Below are experts of layer 9 (counted from 0) of a mixture-of-experts language model. Rows are named router (the router's row for the expert), gate (a neuron's input weights, with its number), up (a neuron's input weights, with its number) and show model dimensions 0-127. Each number is 500 + 50 x the weight over its row's rms, rounded and kept within 0 to 999. Numbers have three digits each.
After each expert's rows: a language model's description of what the expert responds to. This comes from a sample of Wikipedia text that the model never trained on.

# expert 35
router:531454502556497414573487405519434580479566465467428497442449478561461461507493455498520534437474492525548479552497429502464594524426475569506424529470583543568550482493474541501516551438448499522416547492476515473490583591464550507459418433449515553521537504556431446473517482554567530383506415426505590462442486602492444626572463516488506530541520438528442491545544512417439482469430
gate0:526489460486435452593434432483487499465479499450591483498450489424440454531523544527430565473595502441504601445608517566458478570566514475515465587566496467427495445469625468467471691415413447551534442514531545484445515503457485545522380489574579531495529433517534516464499514524466512522617512563516537551499493526502488518516479525478538508474539530490527432514477420509537500479486
up0:528508547459551552457561551393512521611579539500582433432407590465553519524535440386464452503514507505538509529449503562480440521422591478386487531489477515505564516550380569481450502474532470581519517519511537386524480500504508600503493478558470491503505560439519501471511555509560593545605491440510515424505561540519521504493428481571450607514509488544519473422476513508470415519461
gate1:589508534513492536511539531470598483540529462583473461397507514490464493509460538505465515407447519473464516441391442420411506521463546448573386565465504409466429498494427545488478457512468434528479512463470415398517486568514600457523505465479560471593466537508479460510517543496427491483510465642649534494468505503505361453463514533550516521468493511446489516425524457509546552493459
up1:488510424511531473477431467515463481462485507479563426490603529579506492479530350479593570500525408453467473567537546624512411523507518484430559485533371516547570463440492485515519448451526451495585432497563542534444455513444431515470539490430486491464574546589528471522522426519547601515472536511476447503467464409561548503540449491512550493470581439484478604555441446509516535539521
gate2:491525472579573526490485570449415532489471442482444500451457520465496483489534542561576493459495542475473480455409457515491556516434558459509488473452513415523508640479543450555402528493460432446394522524501591462562512449547589510452512485557554509436433525456467528588531526533451433401591468466493439513464466513498478558533515486528544438433449456505538542344551486423528584511430
up2:465432473502447523492502455482585468567547496507532494555482489566510518538489425441505464468507494486591576538576502546522497498465501505476583521526475513475553415498414533417626466484530607528627542465453433542407515525525400550513504519516481539535516500544524483395478459405501540536413480528513542553573564427485469431440470576550513496577576507525419492598436599478516435529541
It responds to: Particles and directions

# expert 6
router:498547564471397515401416490451504504520517451577449563499476442636385526479513539529545605417560484426461493476540495492554467463503479529533542531460526547575512470455537526562533542458462572424519537518472453458543471503429556510504411563473542480506592517569457423435495542505508538475537547426479484504412432522388525490413453462427571515456483472425473468459556430561466493545536
gate0:399451509464473488464483436412465604561485539421544623550524467470546483478496510606523499494488441438567411505436428497563522481455499491484658536474482513468532549474501550522520587508447443427577528474473451450498532466392545466521427512440554527474404463489505524451513467488489532463558479522515428474537457489488496447513518587542547560554504475576509429594408444424512499475434
up0:488505576455580420537513472559489437540526501536501447475506466534540505524496456440479508457529515463507593558481482542520510514521457593584347437485534470459486446496434578437500518527622500538432432425551504592470501501538448447483575479506454521525555500449508474550500476519525553473499559402530607518645509592459503518472398542523539511503504466463621485444432524574577529493507
gate1:557617530531530579523534426494560501496515464513552535457513527525490421532566529456454571641463503558534507511643497515565533564475445523468490484518417456500408521420531387557517478444637503463531545561428501548510535492514480507592462487500479505489418504492441527532528539458559554486541517537529486546533413532597443561480579547449429512538440503479526411490550515558540500536559
up1:478455513482560469529627513421432456575514551397459475512487478542544559506590520495427595516526498570537569547506572504510458520563448466469513508459514502511438510522491545451475540558515471518516499573511527535518515508428424377483463437544536544552515437409598432392544519572539408427533490513421506596499585578528429480515458527490495511405487558495534500471526447549485552550414
gate2:433459513510488492511612493597567566568552619475480462505550445438457487437489448566551453458520440529514616450450561396547431524485537523552505445539468510476515395569477503501443542526485486468627518437454494428494544482467536563451496459487478495489520478460470512605497473594464564520481480471481514505470607486520532420504469514667517499468499554460549418457498439482486478435480
up2:391415503521547504412526476575510522491470552507490512515497532430465572498523475581519488449414569481448556407560565474610490494370510510457510473578427409511557382538489504515542543518476461535631513505412534465448503480540446527539503532455440512477530529482482502560450493569465521495513502537440493545468572477506538517597475580548406433426437563485473400471507460535443447486470
It responds to: Title-internal words

# expert 3
router:509477521445496482494456404491476475558599508518427548567543439421497488395536449438516436551462545414480561563506548530578497506510410454454584480564406446529469473498504457431556483507515544474467427513483461526429595565482456524534455471523473484468406532507574551443433480574541537515484589596413494526406504504456500541519448531494467416555559455541434499447475435536403474544549
gate0:449408416516549490386534398524494451399521452543579474464464482503499396487488485463524592471534540457484485464515504569544542548623498537437554516478468400528540434592516425513569556545443531561520533536496477518479479644533487492441495473455558470546458557491533582574543484459568509475543535511565623498515475542450436519433488490537454570523452544500461570518500435517564506509531
up0:444444547514525502544395567426439538579538564500446478548531596485573623550607560553454544512427455552500462545549468460533500560481487437484448372474574465540458511496527507498445478465543478516519488562555514473411510570549448434453566515472464551485529464531409491482459450497582526483476487492528499470517464493491538496504487513387609549361541483614527464517474514451485523488441
gate1:508503493558546527472497597578420409542531555466555458562496456536546427480540377517525487580500532482559473511522565477507545500511494468437474493485445543489502575480506495516504551451509509498565532472542511475506523405500616501524516378381507542439540522477484614431429592549485560499520525523443521560510515426437522540573513517473483416488421446458515494510637508535562416533396
up1:487489573448476487554574426499544535512478455542444560487516564447565642480489591480517518438405455522413454514536439606467479480460488526517529476482612540511525458465463532472490436472474493485458484509499562473526535573510349534517571602497485594571490444564524434587545448483500531473471526476599489536455447512593472483504530497502470552472572527520511496458362444481461580501499
gate2:530510481530557505488494435506552409526514514517390537506532544459405417477497431396482428539478424562521559443427444575473477531469407500445452539608451435445454581481513459544487439509435511484579523462499411451439430493539472547519480592498525551523452533509504498487454507442494478521499492488493499435530514481525553555543559511486529430536452611615545550444563479482410596602503
up2:483551524500493470494495547490437549445407467493570522462490470550512562452483567570543467446521584445496437502559586483476457458549546492562580450426573499611544475571525546533520539476538484460442510554510514552587578572403573403492508434501537495475537495490470508549519529554494543500523460506489498570468466534520491465454489454561440564450558353444497439602416552527564376453506
It responds to: Accented letters in names

# expert 26
router:507587545546502492456552397459499498461532507539596498507407556585433459446498561489529578412609564418478522495578451565574498426574547463541460521501496426487563503498521517564432531481505520458594496546483543549430513431550441540616495484568519541549476440523454461429484481453436515568557437538440415541549454550527507521469512469518496421526523579451531460476437500455452431454531
gate0:469535521508441498448522359496548438428517402417533522435496506527480360474489511543586458505515494538414499456437491502454508562475536493483525454607514497432471488423444478534576476593560471500603485443558467510530544481442457488472422421421567426467468581454509540502464509532444494486477524541493429519446452540415505641518470540486388492528513541514460510474468527518403476489476
up0:509570520511459514462514365569526539463562421434540516450474565529449421526545491469560428479524415433405512505427511545434495557408539458545449509561458485367502472442462478507527466541568446506551423477610407557530535527453466481438428520518545436380543518486529481431491524572431537490429444520547459481485521484416477553463443468509454456451524558460530471508477570539455508533514
gate1:497563476506476482580548518487439418425483487538561488436430573521496457459428555469434522474596467563465574595482500510351433470543459520445516451556508448550573618549567527539497473378536475459570483435554551438483555476555416541502469483545414447499538456530522518482565491520515559486514582495501495504550481546534523522520542496517520470467395532592516381540416525468521518504499
up1:479574541532539419522473541513526509539535510504503492524525560402477605472551441442505516488400528500456415486494448441614585441557453444543569534472609448481442508463479493500452522616522475568519440523465516499542465578516486478494542497577546438460498458495476434498500471424461521503543594443403534408587542388478475443452498513497496478551588455512475473518481469612397481548476
gate2:543444515408558422435456437586456465516520441596417414477538452466483439483562448428496497512446508518483517542494477508470565400428477567408488561471596442532591484484563466564471487508516521489547481420464432550433474438468474524513520543521402534515531493484414599442408505500520566586483571493432552467492456481478542496565552441488477375552534506526461529508469567471531510484562
up2:462503480515544511611563540426465613485490567475525486507560515532545633572454520585466507510547466483474451540508558433505435518553473493544525495483435574461396487539469447497542530482495494414442518551551621456562519586565514569457433429452607624483446556468540485499568466499510497452521476484518423445444509464480539502451457565490546585460430524455554525451546498553517562515451
It responds to: Political and governmental modifiers

# expert 49
router:435452542550452536619547439481485518404523490497471566398572476503444522573477504469519500510525401566419507516550412501417527547447494530503551450518525465502551441526484551523508456508438531439557503467482514407575559434560460570495544436520565467549537540501475510540544467528483468448485430505472548558548491534483412495551684567456471452538437511586489480544471569460577432535523
gate1:553505572548437567572651517500517610506470491421562596525596522470479479477572483390579439499497498549537484502481486514476482570493438496524508474449465488531465506500456526494603498510466460516531525479537513475541498447470461524439428552485561459485487608603461569435557588452508551435463512458436490430523430536558595469526582510500511572590446505479459543546393475551481485525530
up1:447458418488577442410373497480504425529522478561436424508468509492565469512419488584422529475478483443474471538532504469525524456499576505500559570492552504533555507508528448548447533529508525461493426517460497527445498554473511486567588458478447588508505393424517425545465461537552460526485533495518485558492602386429442513546378509509460441452616479488568494507613528443542539474436
gate2:502533544484502459493578520504561480448402409377484458498497530490530488551456457492551528343517418444534398499511552468477543530548539485527526422502513439527455556527449464494643497500435477555524533485485501547478480532494526517442481542491532508449466501521446469497484516498453414432395614446472454601510519495508542523521497443441467410476545519445544631569513476524531555595418
up2:570495456517513476477447394488483522546579524606547522525501484542520479486524553532454446586476632559449545494516406532537475515471494500452432558540504457514437476403515538526380460397551555475463465507458479380447454554507513458554520481528516498599522420468474478493491484463514556547547384532495507467508429529460461488506524486528540651537459538531414453432394524458476503442528
gate3:499591529509531492442523563504545510504529510443403409560507528471474547543602504420494526526514551531378565601502421481419513506527566516535465532541406421449511497625557489577537472422453533493417539437510512563495497408467426613517450475437507532480440515491546502480560513431515580564481409515469519509483483607539472507491532549547477536455519592506463536479448445470569473472490
up3:481459492402512523540495449532524543552521473565589542490521469445545480503520523436543427476480444477469499395532573533466524535486573524543503574453560526556571440432405409501593527431543453513529456437505411465548564517428525573495443515661534534581413576561524487554451609483488528502551459484512505449531484555502521506441464490451551428525531496486522483550428576514407552462500
It responds to: Prepositions after nouns

# expert 15
router:455520468469527535516583458478447443504512593450408564510561583467502510498538390509558535453485412430482512554543453537530554391561469500525542404475422420470428497448444445477513511453518537417502432460482409528512561546523444615504543491474604510474495495514443449595455479573381559522473537463478456562454494548514501427537429536529466567458473526489445459468512556521497533523417
gate0:536468534535423481475535519467501466517507551474525657565489505541463492431567493505513479459526447457507541405438456446502616509457547526598461532483519530403527454453572503508547504513412531396525472493493522616471533526516574546503523456541519518507499442452485473631468433478534528478422542418574561465591594500520423468451426450461563489490580490424508469516482590461490492453558
up0:495508465489565512514530500529516532493470478574449349451441497494549596557473557479505474502466541506446445546549548511479451530522535443404501497542493445580512527452432511476417528469551455561482502508471421379537455501495435430536425527472452498465550593575494469335544516492461564546605484603496476476407471511484520565456582464559464491477424508574520494461461457534588505547489
gate1:493447531505483480453607466511482473467424461568515492636521640419481503525504437510581504546527495436508525472507473489393427503479521473502439572506531532473456512586578456558524460393494487529513471412507535493520564465525492527503462400498529453552560442486461531514426441451517531409467574412588459574490615541525517488512579455441549579509483416450500477498540442462482526574480
up1:539502609443515505488434423527542524472546514576503533415489457466563522435520499534445446477492502527499415513514564489529575543508527474524519454501493444508571613407484565518523595583554494426527519534493413480535502530456557396467494569435414520388428523528502480518511516451568515568656575561434502456513484498438475529506479499543486510410456546507491582445495517579534406453488
gate2:513422423517608482527522431440508517481521630537512490505487580486477519541524528564468457510513477489558415580522399483527550443524501503467521461473503474548500544451487483430508489478609385489527482534471475502553462406505509543580485502484459519541515499580408464522632463421518527430649508481489553421460450533412460523461525499447588491461514490598458550440545472582491449534531
up2:463445355517571501491556473502541517498529585526458533533454567465518501583494426518495471452477448497623540555517518435508548475501505427529416396558492441529463540479488507461550503467459435522554465520461453542526426427564494600553497493479544467476533540514435384559572480417477476444512476400525523446355533538466504492481507503464566485508493452629437514436505554553509449558516
It responds to: Family and royal relations

# expert 0
router:411489532418490596520582468492412456465535516525411496560535514410541526452581411485582481521465474487518547527511539590598469474548538524565537393537380376498532472471494461487468567455530564551477437443496447515501471547497473511516495543442500518523402547471437473589409447523467589511483534491518436571474574545503491409538443457497444501438455513571514507436445486528497539489452
gate0:500534518409471534513537521492484478425521532404543485463567544450545506407505509535468504510578427519463438595473440517503437470441578600531530538537580504509446488486469514463493536554539591459438412455489505444541391556461494473423447499429470462408424508484470446514417535451466533480502513488610505493542441479615440551571474574481508449598595523547479495502498495582409472501549
up0:518455500501510506557514573491518548466570460446494475438612443499579570442536487528520467468538463558570474582507533558484458487483569555584512470475505529415451556412555581416485436512471550444439427449512504353563456565512491410465472507439476468437413493435469451529413498447514505478434454477576506519573487504530505527557558536583476501522503575531494414530386454568505534479538
gate1:607487544540442486514511569514556523410534552549450501460533562536554438407449484462515438504491449512496483446484603543534492462550554474489546433526488487458588444460450485561392489399487554529514434527502489428413508522499482438539431534535554485527514536508458397518580486522544469561521489534607582650582512563562598525550510478531437484495425553530485549489487541551537521439536
up1:615412476602469510465503557533455452548510613557471492464613427464527523449448522487450402520449539493630457506590521527476540419557457494506498390622550495535523423555551509528434477424475499513469496549481506399402499552487502494557467497532460481516530505579489501496525503501558380512487531525553558514552552504502598515533473458495459441495483552496526531578510440533498592488494
gate2:427420560483520508482452500365503462496537534472477460519472471499464502524539467482497506480384473494651490526528591474495506458545419489503549490496538543489602533501479417551525523535477594417537437465432544591498446468468589540587551494469521544469491475486387542443497528529499402580485504522476539521609505513442554444580513557528529502431481543581569494487527435542472483616544
up2:565534451524457499554526513572467549438402474520474551498519520526535454523443544504515581487548516494353485450433348520525512533494554526496471491513471493547447456541527551460467489474517441632433578567582511458504524532528447449428413535507445491585543472477593451590493483439420597443537477481512469486368484491515432511467460419513485526531520468428508508497462568427518520431470
It responds to: Personal given names

# expert 41
router:534508584474470480413488492426543565603508460576446560568486437650419546434547544534457609455520505470447528419549567511530445460500488507496448513535492616554498506531514534526472491488434526385460517526451542532516458468412514504501485508451584540495546556558564431456519523497492463466441571446544523539467519460395448544463463483514565496428527492555452474399570441564543502507456
gate1:462420451555508536487504473447466583464443515448558494571548432525483422537532486517483575547502522436564548514610546536514504477455441470594501522432448487461424527520490549540512497573555442500577555563526474428428469428573605586518458451478513531484488539555548575486504464442457489421452545483606460612576517393549449566484550541477569579466466512544553504511529501480568456559493
up1:556501463522530490462575655495445485519505490517503516497555516478489483522497602478520520495533447381524509518507503535490483497487463439428504556482519486503547459503455502443443608552439417469541512580508451426523568576494518509484423538494552531514489608490459552439479407604509545346404410441482574437499471519590476526503525508474503511541512474392502540509597529527566497416448
gate2:546504473510472550539537520481486444528473498550509444473561461523592535516570453481495443497508489585441487354509522497525559447496533591411540529465540425500558452393407557490448532529458500494369391444514506436438549465457528452583540445455529453461519524510490447539399418488537458506500453507442546493500556462489446501550508526477531522640467411437419512559488532548577461487458
up2:425590511483465534486449499500467562436478494501497539578480561463476464527386510573513553464594462422507477623520444527462504505500461464571435498507556516429479531491549401549611500489439453557513550519509532509488429544532510596508462467543422448490427495529512602487601607511404469489538513508498468525510495549440481473465445561476410472497582601509516522403513423420446495510544
gate3:535487470429496492511428617560512464479481527497429539425487511485572498430509488578491527512444498535506495416439401538405439432482547440530543543500466486489578474449298492479447476567475545486455469506424553463464538534502412531473534481472570489464499491399508516572498476499501497456464449551521429523506555445561614610409528562535556553533445467530523426526494498490571472493485
up3:491532557447513437575520484566446566555467623433507409517596449478529486480548521505482516514448547464498492475514554569467500509514452505479493568493535490478537436484590450516384548480468481448537450507475506452569522547541482581407542489473513463504436580445424447464543479467512606446524513522486528411468564416554585516527410548382536542515560568473452427582593447506531499502430
It responds to: Spaces in tables

# expert 5
router:571576519442491470463593395509444497524522587512564563510531516602469519572513500465387537516529486507463590449539542603590500414516569468502487516460419482549509468507523447503530566430560575362544551540501486518446513411504493557513486469469523569559443453537451506495457481512467490563614459633466450526593427538517538511486505535523507473489511466512417511511481450531472443521434
gate0:535500471452495537477518486543460546566509546529489430548513554443545532496535446557581476483424451513420461525568505553462468488452501434616546504536482457537426465557486537466498512452564484462549540479571513519478539644453515496456564529481584470526522634559321571415532533524509523481463346526461513460483548516500428495551469463456477487480445443473442493487473567482527511395501
up0:396419455527484512472612550431466524542563474623538486494542513503507477493587454512607557516448449494488448524549506479480478585553460526504588421472445491463507508537554537506540362478579637492536538476452485464432541502555512512484460528614540519510522545536463477482507525460524519567497496485495491589527477516549437573514464495576424530432428544541494520508521543422639563503460
gate1:488477531482465509545482435631466538488553502516498451469440438579485482511549506514409496478448555561534448550520472447549442391548535427492525518525562505561505600605448504447496510465443450430529552555513545549494606372488475514563534483487445455437490564476499558496434481484469456532580535514443465436477495438545475444457541580512543442592560400554463433530390470469498526554535
up1:498538490494490552535544461514500522433576532484527523474491392572439497532574458525454485467433491526434379471490438561470479425570573486558401569601508425449421525506486468467479584486497555485611495566502455560511533498491430586478466408425468531472525494435480617544517459422501466467509509518454412379550487526518469520455516569495543424429435467499481452466419467500509486519432
gate2:431495521502474452453559550497385462490511480504484533483573549541489497448536474434563442493531441373615447477508425476549569495584521458452394522510481474482552512583493424514523530547519431497547601543546454542508546526536515524505510431558467505548544452447482599443570659500516543468448478539463472499572473487582456496577524483533489486464524502414454544554491571416492467520603
up2:467489449573436522390500484562542546429549448468567489530442473510505392516543481457576537527436539515466460508472485465553581533457487537556520506488506544498611467467505506449557589469507528543506535456452588579459538573459447510565444505380516450486528476452451419474427558450603523409465507524474518405453464463456601464418440457445469572543572500482446456594518549481526502486531
It responds to: Government and politics words

# expert 37
router:449545561528500553425516442559430539488520511528511508463539558458472525452565506532539455497487543466488480515541463519565484486447486419524425582526480467461523497518563484530560473463459508384591481503458448560545527488555461404426505557476471534485560485553417572469493563466574447608493503527457384649551595436523510481466584467382497479502469546425549435503463463505404435461481
gate0:440464555521460463553464562489514371499547452460495511541564514477623517455506478481444514543457482480470567504501454429580427571543508520497522536415565519443430541545487473451488561516507559446472533459539499478469512528497514512402499388593387453567470497449525517547476525577495486534470605521487408505596467546495491455547527515435528542463490560576474567475483416495468588518648
up0:496497504445498448538568554553403484475595428487473506509454542488419547535561452438414474523479466540485529493584569539424531527454539472531481514571529537474595523463369472523465461464472460429487500426509481476414446428523546530533453539518384453553519504507425543465465562568514526542480483487468456417526527432532464501513565537505637465445496502402480421494490482541535631499403
gate1:587553455509516526479432499552419634540559485545570462505499474541561437547535485549409519528430541406542530427568538605476599472500592519464459468534499497494653507436448477505477488519492419530494450490563487496488462446532516412592586529460442493513511446516566467488518474520541509595546466462580500520423558479508562437554524471526514556421499429473586494531516531450505442459515
up1:512478547560488467409503488480511366451496507595569441547498481505484587488420463484642524505507499504490533531430436431423484422559430581543517501518565476590476535480569508488515503498505540530522525407522544504560539432402467519477504488506485512503479484525415525514531473477477541547373502495433565475558448506458475519478533412450423500511440636439435555558493521531621483551507
gate2:520493543540460427537546501456446486515594559551559474587602491492461488362448486543478499448466458457430414512525449536451458518477474419526504517480501453424471517501425580459500481576564444358413533405587518507511418489578460484474477489486467491478530506461532606523520426485471407565420526510526496630519487442527484486554480501523523500594479520495519554410449549496501453472472
up2:490608482492526514559557418436522556462538534495488410418530468471452465523458543520552563544584513416592452557447560500534571481492428445483536445549504536606571472426451384548464401536460490585541469525380479497490519487589459452537546591481512539584513488502485458477514539481512443424481521528472528549504532545445441524481536439538459495535503554491527519526552553458470585402584
It responds to: Nationality adjectives

# expert 54
router:508470421429527526592561423508518503443467550501530557581509537547449482591491561453549539531563544541466445452561498530470486572494521586550529488496423539501421441529483540526485472437551441494545402558553532580515501418504463526488438505462427638554445440530516530546483497450414465463616435544519413556458462506456453550512516425442562443442492450517496580508509415513506491565564
gate1:532469466454602537539478517520528479469597467480437486558372446416467498502565579465527526561511490522511479497449394526478412413575477469527539456592499437431448430559388437579452486493456576499472474546466493475502531449504465480579355448450541581542487544443532518575446495510510519457574445527506450508478513465457532435543556401413453463535460471524472521477451472536538518460483
up1:425529496598470466459497492525507598533389486588439474414539524541502520493440524508403516490506496434501545530528566459467567496418466523426466561460486522550531612406571495475554547525487458448471566442579531515526436447532482578437637517482451454398453479486488481394563482498462480511384432504509509491496534442466429439536470481556521521537553549455556518464518499496428492587527
gate2:465469496537461477573536483475440564517488561543543479430471527503481518455434518512473539559541431472485510375594488490481493571449552562462481440539447461501467497427362502555406500436479441475459497535494482505448475448448522610543401495538529502485514516526539419447528379484486458396432452545486446532387450441501522512562600509525563447472513484518569596576467479453516483434437
up2:496512552465537491404468524512520489514439426456491509585536457481537499515553494548499471452489614559478489566405510509585457458471424518520526531508571473466574559567645469457603521569477573523497526499501533514544548560559505410470533526490475525513477465466499563543457559527525554534574597464447578501609538529485536492447440523457431572508519503485420424472531591527427511551633
gate3:479485470580400464514483499498471480498427519478541584484560466501442461568520526454415596542559487515578525537528430423445460589537507572528478541460420484469380513543511528513554428487548534470541425538491519461488429438499528534600463483514546429538422417404548524464520530544488468461595497569439486497458544517459436564534521510560523488403450521528461455436414467577514457598564
up3:502489543577490470521566485506568511430516549543611472463490463493415538552487497461467566508494474494507459479527526493539479552530564525509553546473523541426568479551500437563463396535416556471458574431432580555456500449491514456518504363573552409600487443428576414551526495478524547429494492542480432456522513487528499532426480488515469482476499572579559454538483385479479530579631
It responds to: Institutions and legislation

# expert 20
router:414581539468443492566563546463602515555495468542471490504514403484560514517572465492494459555512554556531475533466466494483500529456453599452504494433408558426506454433575485458507527534484614490533586486499543523404497473487547565536452402518429580445440497492487510517464549431524571426429495577494432527529520484490549482437485487588410523584444421489539498461522473554607585546476
gate0:536475449528456552608525437553569493546442490490586485487438531505427561546553453486506562527507470418506500440431588430433420533519537499535432456498494561447499401410427514448474555494470436492532485551540451494500578532491618520463471536460429606452507389604516530484574498457426430462490487493506486458460502471451493490433497624456521457451462469558562510503500489453543547434441
up0:534527545466569471491537526527387475485537534538469544516563497465580488456517551539609456537484573543585528535594434506507538439491411525528605577476564472556556605467558574601502476504561468484506545432411610561484457404483450534481477421536562409552465470456456513523472552461564584456622514513560524474440510489557448474532508445460475467495457482436490493494479504500466452511478
gate1:501531501534537551594518501513552439465515540603579517430439390530452604481441523507516516518523528487452460474524483558417520432528420484482476462520505454439463511496498545567526569537598563520474474506540486521437400466447478487413507444493481566494576469442447506446522481567426465516609504441457371420548512437515492481466556452438439562572516444506582495448514453582563508419461
up1:408440505495552471489474457551491592557477519507519450532510526570573494490498452466475442475530518461428576512497421464453583541461552430588472654575430486566416473529441530445420496453579525450516510487526546474477516479517500423519517597523381556524539525530465490544452548628503588527549493559534500560464476509496413580499512493543432482534517429493504543493446561492459519390547
gate2:538424529565427504578491537537522530511461417470442525426638445502540490498514540525572445500492508493624564496478549493524436446540508500427529448443504588474397534534563400437545545633444539442472518478504482489409494501540503553562402447453452498476424520417535506503445524492475458543457466466400480528511412444493501551417493558450514495461548563493559469512501584560526496460509
up2:450413450458452497578486513513617477478443461494516517406552450488463550511494472530515438421542468577469470354526478521461509418557455430475587493430399511404513496521582477441513494608498481430453550541443506437379520472562509514487439511482485551396473497445515512525475477515546533526554484476508563466548510510508501579501528538332464528476543497524551404483557479475543511491493
It responds to: Name-initial capital pieces

# expert 33
router:467474507546476549425502484457477501535452493427412545598549427515526525463458477461472506451435407495554500441464477437519553427576549575552541418499436530573468589574449519538488541501489569508556469530444491566401569428485555575539387490490508410436503491533586483569436505511474428494486495480558505562436481541494609450517456576525503525469414462467512478517437580517424465427514
gate0:465513511584563554415603434498523505484403558500488457417544498412568560487524521436576509456523578525524456437578434487476538467496552488487502414453488466504426610542495472476427586444461508455462509511550528494457584368484527478589541483530411418448557488497526508541494495531471495537442475523511585561578462613539459486515393575494494538502480531487500559472458546515564502462444
up0:437514537519572549444525496475521353444352521485450454488511450469549547464502553451496452510437461494536436485515519507529517476455513494435547407578544518507474513481502482470492609599477464503433474452475546536492570413512521481503415428495415476487501589457500462522454522484488472519455480444433535529606442565599594429564493519476491477508412529498484508505549544578581550408407
gate1:623559516581451563488457445491572526537512577462477514493530509609470427528475457536454487474527536482450495422545503556483534483468457501515451472569452547535505602533589472400448504454554525529425559493499580514446488507492527450451625535513543463554499455616443481516533562536407522431590501603534529516565444420460505425512587484413525501510503394505476497480467506522479483579475
up1:611510498522480568360527510507559595555465573468494501486518502505446518509489432485496461460486529479479419483525532525525517488514428522525551547519426484467473608510532534394427585495488528401479558556466507455422543497478498409416542573507479485562545533580463470512551535502452474464517501456511452448571486570378538365528438605504517549510520532412425541567523499492499570561521
gate2:482520483487558497479521435572487421409523493497400500523556508528479478403510423541546504495459472443489518558514583519486587498485537534575520516485540520529541499480512554511522511490519475381575532452435533564524526495591465600431486461473497489536510559467551470587436459563542408503588574551462410511527576456517590510529552374536559504489509462549366525448448511470455396451548
up2:487549507626495482459501581423441517523449459572593461497527517448496483504480499454488541477493593545474470489488403513500433546530543427425463549484493510583462436437450433537477530580476550581414506546439502453563478518384592390522565510512525481501425489532525519409529565520459505549509496505470584433501426430436422524456425495462488549555498528547580492525572528582434530517447
It responds to: Characters in plot summaries

# expert 17
router:461488502614444500520417435459409451492528407466523596407489548575394550602487541466473521518508440447475513461468541554475500455531445589549519399530535442528498480550529562537533480509517472463457529540486485444433548553504479467566536434535466580533495458508448573449537538573386539384462457551453466416473454517540482427562530532543480448453427491528475465531507483385480503472528
gate1:524494478449488471498535579515371518476482405438535554568503417479589532529527447431524488531523557510551482433520602475472450509487529525425516436466495472472561596539564497425548464516452527424544511510575422481555436489525497423482431492473510426527478501524536584406480455410467526450503551450416575383462531489524457475469502538545538460564492417399429576516458471509421482533442
up1:481626542466494556517431581432504425583522492466422597553470483441482484524420484457534373504533459468476530529509526553503570520483454521495513486519398556476482426501496483542468560480384458468507442520409542533412500524413370481554524430493413548490450581425480480461430554450416491484471436519523444450518472402468532496433447512568518521519544457490464501463587504501517531459499
gate2:428521494465480409462438530499516410566496524451536544554422568450430592476562504575513461442540459472481489528430445583489566468519515483499550538587469433491578543463444394486611434490505528532422491488462517491533534536514444516586538514457427417483629503452402476549535479498470504489556514603482614534420497464573517557549495487525416532480525435527496446457510544555518446479497
up2:447523573455449534567507503517379475478507527532526515541438511455511573617479401484513598505515501548519553405507457438532572460389419482448549452537411516503611531574475467513481458525531504433572460542518555501465513497534524519559448532508456557570473521492519431432532515508495471518508504466454425540531489588480471489582576605430560493565376508477500461440467511468421426446471
gate3:587404406527495465534555516561555583437522466450606574523421439472497536539546545494437479455541458533474517448513584473557569445480482533527530446451337494526525545496580550518403484510500568431521552442484509474526536467518528463543505534545617526513471500507534602529542490528448503445512549488506458491484507461486547528458503543518588427367493521497511582586515481444604485521453
up3:431579519488524498476496517452481430471458511446428433467427497598507476517538446635576529490518588459505498467463417554539420537455454475468515509494578509521495428525487566500494534482447443574511484566411474592446456489512464477414508428473363499523465483448519503466601515521574469496522413482410546525478558524456371495526511494504498566572531514479551417449463541570541563457561
It responds to: Verb endings and participles